Below are experts of layer 15 (counted from 0) of a mixture-of-experts language model. Rows are named router (the router's row for the expert), gate (a neuron's input weights, with its number), up (a neuron's input weights, with its number), down (a neuron's output weights, with its number) and show model dimensions 384-447. Each number is 500 + 25 x the weight over its row's rms, rounded and kept within 0 to 999. Numbers have three digits each.
Before each expert's rows: "comes before" lists some tokens at least twice as common just after its tokens as in all text; "gets" lists some tokens that make up at least twice as much of what it gets as of all text. This comes from a sample of Wikipedia text that the model never trained on. Tokens count by the router's weight.

# expert 1
comes before: " ", "201", "200", " The", " He", "202"
gets: " ", ".", " in", ".\n\n", " In", " he"
router:539507498511482508511561491516496458470486493512489469568503483499539511544475435502497529489538526483492503525479486485528503461518470513481544509514502427483504493498515468504481511501499508
gate0:515507539507499500504495543493484509551531511506467461472523520522462522504461500528508521507463495535511469492525493519530512517502465495521501492483495535533537527491511528502497490477521485
up0:549508561491521530486497465467540529503530536492526499544450496501460530527507472464533509471533479526519474478524515487478480497495481498491493537463461495491481472490560495486445495479522536
down0:501493521480535506506510478519488502497473529504464468542496481508507509495476522504479505504512547466507465497487517536482541492448496531491504553507533481547469481484502478486469477501500514
gate1:517504530504519526495506524513522479514495508504475507474531474486538519483493489467519535489471490489494487497493488501488520517535435520460491489512510466482488485497516470490518464528507493
up1:521494492466524515490520496555485485514490449493502489497531532528530482558483504520482514506517502519528536540535478464475496532492507502489521497493528490503547553465497487540485513526507502
down1:529506476474478467480517507459498493519503481489535471481484463481503495529493517513544497544498470495486460521464537572517540500547475464512511502509496465518505493447494508487501459451486485
gate2:489501528486518492528485470457504516518494515479492467497499528475507462523475492485463485541490482482524529508537513528486473522532521484480472459543489528516455483516499464476440484468498518
up2:492556496490489485548505539502490472474497513449422505500506542498487500511490501540477515521490492490487526560453477484483535473506536522457503507461543503547501448461482466456455492461507476
down2:514528519519490523434507491540535475490444528525468506504472520510478473503526533518474479525522534479530529541502494495500486495498542508456517509525479535519507488452500492490527500475533476
gate3:491470502472511519504488533531540535459495480499505464515519455530489518518541502478452475477487534508522500518471507495536502511492499562526473500506530507491473472505506518492512497540517503
up3:488470487510476479524470518490530520482489496507505519466468492497501446506530501553492560537525507535490527560494467494448530485514525467500505498492531472546517482450477494421498497499520517
down3:532542511548488495463479521502477511541514483512400458514535526487489503502477519505512472499480532507555494499523494515526501513500491492505487530493510460509490491448459512504461535553503515
gate4:508507491490502481466491481510480497484500548495499475532487499491488481486495536513432498502499559528488534501516518524496497509474514466462513471451477502505501492501515528556494532481519463
up4:469449510506491521456487524497478459449495505483512460528515467467508526488528550489493497485499519484492488530473477502511539525504510514417501520506516517475438504470503493517493551526535494
down4:517485503541501537477506517499524521570573507540492502506516490500497534542500483463489455511501522480530501491505520510489493557514493499484472503463484514495491514507517495525497464480487506
gate5:462526494516485463463522509495502536529416506515476528533489460489504493491531485507481537504509503511500518490474496506527521528472503526528497476525494494492487493514463503503519477501501503
up5:499516486525507567484512516486497472508521514513611506508538460519442482514481494480473508513528509540516497513516524479486493487498496490492497506472487481515512502508465504471467482521475453
down5:533500479533450526530515499523517449490489547487528495471505484508529548521480458500537472498496514489473505477468543465481482511483522514490513483518502502502487489510519464482497547497495503
gate6:523483451492532451478510496551519478509477548550511535523476497461485475496477503524515510489525509497525484541517470518488499507500516484493557535499455469474473461481468531487496492475477516
up6:530477534512535449536470515511528509521509454516499480481447518512492533496505539477459479512501532518496527501521533527466488490536542504517508463493508503534501478484497478479484488541522471
down6:501504553493511519536480481461505528466500522530522521503495493523457475487512499477508457515531540472524472500463497493484502530532505514475502472484508526490485496504475507503485555514512484
gate7:500485511449486511495520519486537482492464522543446515487493492478473510504505519519507494540501506510512521505525499463508503491499489534414467469481545500504474536526480529458498484531421519
up7:503476537502475511476517474490504522534464514483504498468493493545474478524523498476517483494515483451529521489475535479523535531472496538532524501489489504498459510474525493497571527505491523
down7:506546525491516523488459488524492477459498512547555487542472490465538464540501490468478454470475469464560504518443489520448560493478493501525493516505509507501540480464483514524483497493527508
gate8:510467498501472517485492523465598495526494468475508529519520472525443498532497495534502450484477534499471477481520455499489510509505538488502485518498507495489533508469513522482507481454501484
up8:499481491545497541537458492502528507496483432480527522487495501488458508467534510519538488540468502526488505542482506511517524523537482515501498470520483426511458531455501526496507464501475469
down8:518484505499489515504507468486510514506500469442485510519520471488558498527519505509438512464515476474475504471503519499502523538526492476530506470464463494498486502491494490523470510476478513
gate9:568522500490489493482518513536506512445536535492486515488491487491499500451526502506502523521523476488485484466472500549511466521476497469545514530492487476525516470512497517509463536496511533
up9:515505496516494536491543519524500544474512477455486497514492482492520494526458471541505494496525464520479455506466481527519517478505483505445489550450496488503523498502534505489483519502470469
down9:495476510499475519485496498499506482511512487524514523509480496469493488455471490481502525522479493509496488522470505475480489495487531444505496486537506551462537480492496483488483533492523516
gate10:512531502539547501498519512513510486488498482459508483433502497476500489564524481521530507485504497536458529475526459537487506538495482535513490531513504522525495514464476504515524497509530534
up10:550478518479485501544492450470484501529501477515473506497504514460491505507505485494500468536468479475521520533475508523497470485470535506482526444543481467484495506474538470531485494540541448
down10:523550486452504518476499499456495473466502503512472463472509542489468470480509458553542527538520519476508509496495517482498509528482441511501521501484507463547471500511488534458515505488508522
gate11:485471495491509497524544520484506522497525540501465494502531496527487536512519476513490535529512466536525543530520489523440513437510522512482477491544500448478505502535478511510496525510488478
up11:507516516479504541506504509469493483482487474518453494506483492511498527477484510530515475529454493522522526541491535473483517500496483499509477500546489535481459487519497504507490568523479502
down11:490472471521539521499510499458485509507477462480491466472456534479507484538507528503495530473508489475497512541521512528489502540477463463501502491496470514494499494482538449553498506445526500
gate12:468500534466518518472514507498519495485489468502492477535471520517474489496496486498519509493538493515514473492514529481459499523518453521524501549550521485511493490516536513469496465509458493
up12:512550491496498499477473515469514511475511491494489462514546548451546501480492514501473493479503549486453522521497499508485525489513548494496475505491505511509512536453507452476463509512538521
down12:451476520512474495506495442517522537527493519554517512519502462492524490519528505500547455481512510487485503519539525508501487483514487508485553454464516503508473561506503543527491511499469514
gate13:487460508499473536519490517480521441488493482464499436452485494470486510481509482495472530500542510508479494547472473475509451551488495530497477450515537501532514503536445469459503514470543474
up13:496465517484504528512494538490527536499479491477462510435525471515508491508530497468489516545494478471528536474486525517480506487521494479507506508515499469508463509502499476511484496474496497
down13:488505500506516501506526479496483513485530455518483482548526504492497499516520519523478477450484506411522466509514458517508506510509504478500500520502544510557487491496507498498496549561507498
gate14:465537521509521508495462526469539517470492508465472521518516478490489460481527499481500530531494513495495547515513490471466449556441516515519539498494476476508475494484484517475528508504520509
up14:499507531512473523515471533542547469512497527493485505537519468494522499445468498456478489519461510527520506493470480460479476513449474521542537518478454528544524520547529464495452487473518503
down14:465459491487549504533473515501536536451506513509500493482501516498484500484474507485498504518543508483506520429448494492463526497508500480467499486511518493512520550512444549490491501531517510